From a checkpoint of a small mixture-of-experts model trained on Wikipedia.
Size: width 192, vocabulary 10510.
Below are experts of layer 6 (counted from 0) of a mixture-of-experts language model. Rows are named router (the router's row for the expert), down (a neuron's output weights, with its number) and show model dimensions 0-47. Each number is 128 + 32 x the weight over its row's rms, rounded and kept within 0 to 255. Numbers have three digits each.
After each expert's rows: a language model's description of what the expert responds to. This comes from a sample of Wikipedia text that the model never trained on.

# expert 47
router:137093046057140107114065160147141117170086139142142177197129103141157127164139068124138098136179136179104048163144185154126148068140157081114123
down0:177139102110179068168102091095163116107175103147158134078160121135105115135125136114153166143189166169087064085108146095132151142128096145145133
down1:129099096199065079128157160150088139095148123043129148100133144130148150050091132132141112085115083114121150132111122112152130131153126132111161
down2:144168117161141148100132170168101104101143115083134098093134103160110128086092166128107094158133128102161087148132075090121148165110124170125087
down3:090171135030161152182154126075097077142139169140130108139133141082163120140142103153155179109160177154144086114164068137143158179148116181172111
down4:182084148132137113079137150148175113210093128092124096182114072124060118122102165124150195093136104122121081129153143122110135100119162088109092
down5:162110122115156145190110110119140129103163210163127175166148134167162115123122106117087153137108163128146158129130151115195176162066125077155121
Description: Derivational endings completing longer words, such as -ious, -ation, -ible, -ated, -ial, e.g. meritorious, mitigate, targeted, assertion.

# expert 19
router:129145126149187110126106088075176139069141095156119088115097098108128138123171171154123165079134145137160067133089120165137089161084174114124152
down0:108134117139145148058110120138088138099156152114134183166108076154082119132102141147117144097116133073089216160105134140149095155193100130109167
down1:110137124190116130148075107146179145101189112146121166125101150140105147104196144102097115083086144162128121120164151169162192083108170062065148
down2:150139102184152128141168107096145125144130137123127133161110181109142193073179198080185154130121113180156078108190137183151084196083172131112152
down3:130134201127065125119177089151185185132091155158078136118124169150124080145134120142134120131155143188183163111163093142087096174144180110131135
down4:095113125111133160172089109130102182119206118134139140153124169131066123037160108120123205135139164087117129114087134120092046180091132110176134
down5:151142101072136106151135146127104141157090127134189168133081164076181190150174110109120126041141151130166143112097091114132106152157124145139192
Description: Second or third pieces of surnames, place names and words, such as Loch-t, rhodod-end-ron, Tynec-ast-le, Spot-ted.

# expert 54
router:152166155121068155134118136148122108150085115167125116146114201162109129174191140123084095097106088141116157089197087068109076177084117100124101
down0:146090105129162111109162124119193156092107124172119173131126161169149131064148127131115073156081109138145116162131172112115151069117167116146113
down1:179163164128095127179018093146141121165104114136121137112101135086155191167109177097143139067097081116128115107132113104113161116157155143159073
down2:091126083143087184148159130103130091052118165134118166150158149148133172126159098119148167041090152171142142155163152091156165136149117120102172
down3:150116169110120128089172071087141116068085144116127125084102141095101141147087092119112095082109134151125093114119081118071106117213165192170100
down4:159074121137066117150111126102111126127166108164104170123121106104103117156141195092118103070103097074169135167105115139174093103160118131178099
down5:133081077079155117146134161134105143146117096088131126091138142090130148134060136138142169094161156112136145088068199146134150096126112083147157
Description: Single capital letters starting names, especially Chinese romanized names and pinyin (Zhao, Zhihe, Jyutping), plus other capitalized name starts in tables.

# expert 26
router:120085056128110134117154143071123132119096091170180098154143159095148151117204149109096174154143144120132130169114161163059127079161147069116131
down0:050191095109139130129160135111105139175080075177135119164180091192211122142141142078119182161057051139123148112120066122129110132102131157140109
down1:151185162136123139104176076123097086081064122171127135130171156126102120165090145065144030121068124110114176100157088144147127162144128119119100
down2:133108119134132161163075153122138097209112095140143166178127114201110117178092098052175114194147113108170094149114145189100137089144129089138242
down3:132157109097137087147141080160091145154155130133122136145115103081157097176134095144115089128143123169161118180176149191128129160065141120170152
down4:121178163072120166102173118078114209124084178118189156179122155128111127111116145110150123064151099116162108199128101096181129108095153139083135
down5:097123148114095127113092155105052109096121092160167171088161103091107107109122138104135074168161176165090094026109171126125123149102184096125073
Description: Short verb or noun words like back, set, run, played, win, plus middle pieces such as -at after fl or gu.

# expert 3
router:106080115111098143098091124102166102104078173135142097105137163103101102113173141164146180134149129112158130101131115093113123102104177087095105
down0:168083103127125138119181149113135168161138100114173157116135117137129162099117081107117155126138141134129123086097140127108115090128178110089121
down1:085114130128045151090139078111117143111152115112069124116117120123084071108205160105175249121112137138184132138144194128120078101171121131194095
down2:160132149129111111095116140099136080120088068106102111137165081092148080113174146160107111144092076128112086099088082150125126076108088117142152
down3:132168135146089113125119128068121153099116218097128148122139122101154169120113146104136181135163125179147196168113045169108132100148066124165097
down4:163191124110121178149089116143172123066136130154095091147141092096086192144172099108123136075155073111165132149097171137145099118140104143165076
down5:072147145084178098076079134096132086151155078162196146113184149125070116135131130147171132099141107168167087118163201124153140094046119120136134
Description: Inner word pieces of foreign names and place names, often Slavic, Hungarian or Portuguese, and P pieces, e.g. Por-p-ác, Jyut-p-ing, Bol-iv-ia.

# expert 22
router:164102174132122096136120097076108159145117094148096134099175122168151162110168159112099094115090106118147124073135133143084092150144172085162107
down0:153097096123111193083109093106167144141047130079131148151105096126094043099070099085133137103164126107069122116055146154122079126140170187095171
down1:069132161077093138074165084159147202150128138064119097122148121141113149125081151132120122039129147176166021094141097079093128113132102139133039
down2:139105161152059103094168127160113131117135080123086073129173120151199092175141155159139198123082135170137079137112138125128132117185177166151134
down3:154131109132123115143143104153158174091103142090139120101091125148119140147096147109150106119146130131140113098113048085186056147131087134133169
down4:167110157146172121173094162153125106191145144171146153080141069082126133089115110114147144122107064108134106121167088158090160112150131142167139
down5:139121158196132116146143155161142135147105108159169148126090112105222112101163111123127149082100125092105113127146154148164121093119125125128133
Description: First one or two letters of a word split into pieces after the, a or of, such as t-ons, s-avanna, T-ank, Re-eves.

# expert 21
router:145138085147165161135093043127173093113081123102119194106085108128118165162084138118133140129081165096075104148064126163163088110071111134140113
down0:092144148083139150117122122128145080125093122126145142146123115087082174145107152115160152196165089172134128093100111116123130126183082070153161
down1:184126137106218129132153151184110106085155092082098135166113131144130128149075092135086074127165161201089147105175107091114155114127125099111173
down2:122161148118115091090130081148145110187094149152095138170106095130145121174172076095153155136081170138130097138124150112173080117115083101137119
down3:109083162100140123200145121109141098230128043150109095134147135181103139128117168170126129196125140159134112120125102161127092155148082143148154
down4:165119106099130126175163098088126098142119062126179145141116133098100070150026167157132130146083164182108181142101125148124100128160156121084141
down5:145141122125173111141181088057177121152071131112141136120103114111107125157170115104049122117131113103152136194166092174174081133098115102189141
Description: Prepositions right after a verb or noun they complete, such as credited with, headed by, author of, in favour of.

# expert 10
router:133124134075148131075113172159107124115071111077177116155163148092129168151186102075139113157166106187126145103148113150181142153119127126111156
down0:121112127133160099091130151098088120146131096117131130127077159093123088178076111117186090089153119123059088148114057155177156155132100097111122
down1:100192179111150110162118128102136115117118096184159121170131160092151126153117155183076173135079155121087156184151182187063110113161073150177170
down2:101105118125175128133118141112133142147173179106104107125162087164067101151149182115116121188147102183158106117162118154193128153159138126177128
down3:121127125209189032128101151124128170155139138146134109141088073197130168133071165119131116125195181131138128069115120153103095151110130089175158
down4:165132128172138138102165130136168130114141183154118134131116113110138122153088167099132127183126187157143123064154095180134161088055158125141180
down5:153125163077148102110116163146175129151108104142151175151109167120069135088106175175139123105125135144160136215116163106160136192166059225159110
Description: Middle word pieces, often vowel-led, inside longer words and names, such as Subram-an-ian, tit-an-ium, Peg-as-us, Tempor-al.

# expert 55
router:175104170145132158101108138109183097089109123180128140078148152095119102072117149104145092111090122127101109103123139077108160109126151138089089
down0:118151113139119117115073077115062103091145122133173178142132124089108152099077175107173142133133185079087155135108092146113074109172118136128180
down1:094146081084153132132092154098094177146121133105063133151129138133170125132180093088109116151096185188108091135147222087087102095099146079107170
down2:122113060102122185103132173137125147095183074149118113115132134171143119084131147139164134155111125122069082139146094123133126117101211122122144
down3:171154153107102118090113117122154101111176057205098058138125156129147150166131156071116140124193161180080177125136078114168111168138113186116087
down4:132136145116148165123112098116209161060114110130104124130142181145144072090112124124131194105055110128184209090129149052122119149128130090142120
down5:115148059123159086051168123120138098175132166093123108140104121146141088069033157114135156153132132128090097115140123138141083070094125091129173
Description: Starts of names in French, Spanish or Arabic contexts, often after de or a hyphen, such as Al-magro, -J-eanne, X-avier.

# expert 29
router:110148115167120123169109178102097118097112151132128179125149137072140092059121166144125095138167128114117078138140119179101083199094055147097177
down0:158162098165156133113137087148130120147088087124089112157143140163074137138099147106108087118117186165061065108152164122115150132107141121093106
down1:159155101098144098124158126170083129108174138092096101124159073152097113158081056103098165163110140152131106105115144168150116113101128113121139
down2:143050172115144149101074148142125098112149131114094126086109195165080157162154187076109199154128135115128079113123155126083182126150113129090075
down3:168154082135158077047142142179146077147141088096073166075138087142122177141021112168138068126137134113159146118155152101198137108063195146144058
down4:069142061174170190141094125110128165121080174164134104162108163097095105115137155087197040136139161166116146139121138118103144122073124097049102
down5:111169127123163140132134075153121107109107130148091158130131171119223122147060167118146150140053130122132145100107123130105071152178107138107163
Description: Words joining list items or clauses such as and, or, but, including, with, plus commas before them, e.g. liver, gallbladder, and pancreas.

# expert 16
router:156116036095140168087105091136113086126150112116112089163122119098126097085163087138080100163127151141137114081152084091112124151132139128085087
down0:149061125124137079178122107139160155133140123131065140170062095127133139082234156098118158157129123136133092122099127116069103124176143101146127
down1:157159110137164104139162180112105105114082193132102148098164132154122134162090120113151145149092152134051136115128123096163173101138107143077129
down2:162120135098151189100172122131104164100086119091134142092121135155195078188116141121150132132088115171178124133167078211130124121088138095209100
down3:096123102105101130127161099152184084144086141144130146173168119125137165136081161126107075191043109154083117110155066174118146092106147117109157
down4:087063152104121072111173126182113128131125157126157090136166115112091106116120179152119226123118111133147199039135151162110125131114158201080121
down5:103175144126112115102090110162070084115109093151130128128092106123128163139147125138148105125138136116100162145121146131121136098059078121169112
Description: Final suffix pieces closing a noun, especially plurals, such as -s, -es, -ings, -ions, -ies, -ts, in budgets, topics, joints.

# expert 61
router:149070178163133066119123111183149103070128191105113099128139109142121134102168116161133126200126149123084087178116140152147155142129154174126106
down0:091114089140073103155137136137117091141093077149131131147175130104128155036106133111189159124090077140151105128065108144128140099189142107145163
down1:095106155147109141072144192119136192130109127132219105146091120114122083102140137073115070126113137109124120141130091119151106159175116103135067
down2:117148149115133106100148060130130090159071065135092127140128183172152126179130153138129153137112107096081127124096194182067118164124183112108105
down3:166113071111160102134224144119097118117128140122143097173151065118087156194115116102088147087106099149119166147127158133174140184136158115103151
down4:075075153160136116137123105200111101125152145125106174097118161140070181120069187178080136092080156187193139150117094164073191194138132110090144
down5:103125157174136133156142113144196108092132113176087154127138152112088154110115145183161145085137093139089102136166045145113151207139074111137131
Description: The letter h or d inside compound words, as in blood-h-ounds and glass-h-ouses, plus the pronouns he, they, we.

# expert 9
router:154070114122128090113115140115097157137125102109149128097164154162049086106122150111112116117134188153085138127072141157112087093160149128124075
down0:137090108148152107124119122159097083149171103135138102154158104109120171144139175148099218142106100205116176123108128103112113084118102084129146
down1:125113161060105105110068165150152178119131147119119187160114150156112127143132107128123076138141144127186091107078073141121129166156111062103103
down2:088133124119116164122106243080099180177143148142116124064092127158122097112159120102150095129175153144184112170108126159183118081117135142116110
down3:130152158144067124036161106118160117102084119078112112094175093096176107130106155176163170159086100097077064130109107111160114133090133086143138
down4:126088096091171183079088104074115096164140112165108081117133090140194118117177097130095054107169069149101120139174148124087116123063163138095146
down5:116125059113102155168115077131183169179140085123130104071096148115123208072116122089096087100180154064164111138169186156093104174128172079109155
Description: Adverbs and quantity words inside set phrases, especially "as long as", "as far as", "well known", "such as", "early".

# expert 33
router:210145075129102130150123120181133150114141206117188129150103105119149110169109095135141131146142101130104144094074168133171139120141152107134138
down0:075155116143145112101134096107123098184156085101090153129139140184180129172116103112100074117124139145095080121129144115140088121097134076163077
down1:152135173135131130139116136167119178182074100111114077156100108084128127107111136094119067133179116086068105128115202114145151100121145162117109
down2:110114201125105134166095120120105158097118142154132118143137160147202090136163162109116126166133113115149143106117134163098145175174096131123094
down3:201040154098166158093112103105108154075057077152117132191196114080171103085109127087171113083138184064138070131076096091139116129086147141144162
down4:118060117132144120139127162180089137148079158088044107085125142095180137172159119140150149172161117128175134102085121168136160144144197151102119
down5:107128066127100195137092113149110182103123174129096137138115111175181156106116083187122135128129131134118122160128113145109083154118149125101073
Description: Word-final pieces like -ic, -at, -ian, -istic, plus institution nouns such as University, Institute, Games, Navy, Arts.

# expert 32
router:122135105089153141164118140123090116127099145138112200167125125133147047106173125115119108162153167158121141102139108101110124074117167087144146
down0:151135131110140081115096107116203102098130114160122098089137171106080130126091147094152075080125090095108105100174180139113094148131101125188097
down1:118070161111135150110127100151112121163115176124136124139120171177129138078149189135161103166111088114123162180161106132120107127145133121148111
down2:137097111149139126121134139132141154138106094154144076177079185148156138144113169152141168078075099093129092191143081133125131114082116167218122
down3:145178090124157147111086176149151142174115092136157096124091051183113153116061108125137121156140148120202111150108144171111144099171184124078123
down4:136140083059157114107154172150135171137134067096128063145178153100114145169076166130141157201162139137145098088156069125122148154166094068095114
down5:189099102116166123123102182168170137082095110128100114167091147101160095152148094116147055122162139105083164138149072084164108065195134083106191
Description: Words about war, government and institutions, e.g. World in First World War, Council, Air, civil, military, plus some word-ending pieces.

# expert 46
router:147076104165076144095088112107122142166074098090174117136137115134138176126104161110143128177165116134181070120088164071130172140087128110070149
down0:101048112131188159131076154108181125118120138121174170114104077192129126130190100184124097105088144121121111136208179117138100124129152144096176
down1:145121150163101100145151170020128156120105154132068129148174142150097068143115133184169122138094152122159087153113118161148170062208145150103116
down2:146115128039142145124139131185090165081111133145114054089125098099079100105168147138074128118107056077112154121103093040113144073127119064159105
down3:097116100133217186163155128135131129116067131163118123157140156129175110162141132128162144122126196154143079198172136122122077107133097114108110
down4:125115117173169138099115136165118175140178142145159154069148099123083128104066134129088128177148062167110159150100145120210126102145144152102090
down5:170150117138133176136160093215052140153140113126102092068109166143108147125153067170077060117162098155110188082122111115158138089137124123154084
Description: Final pieces like -age, -in, -ensis, -us, -ia, and line breaks after species title headings before Genus: or Authority: fields.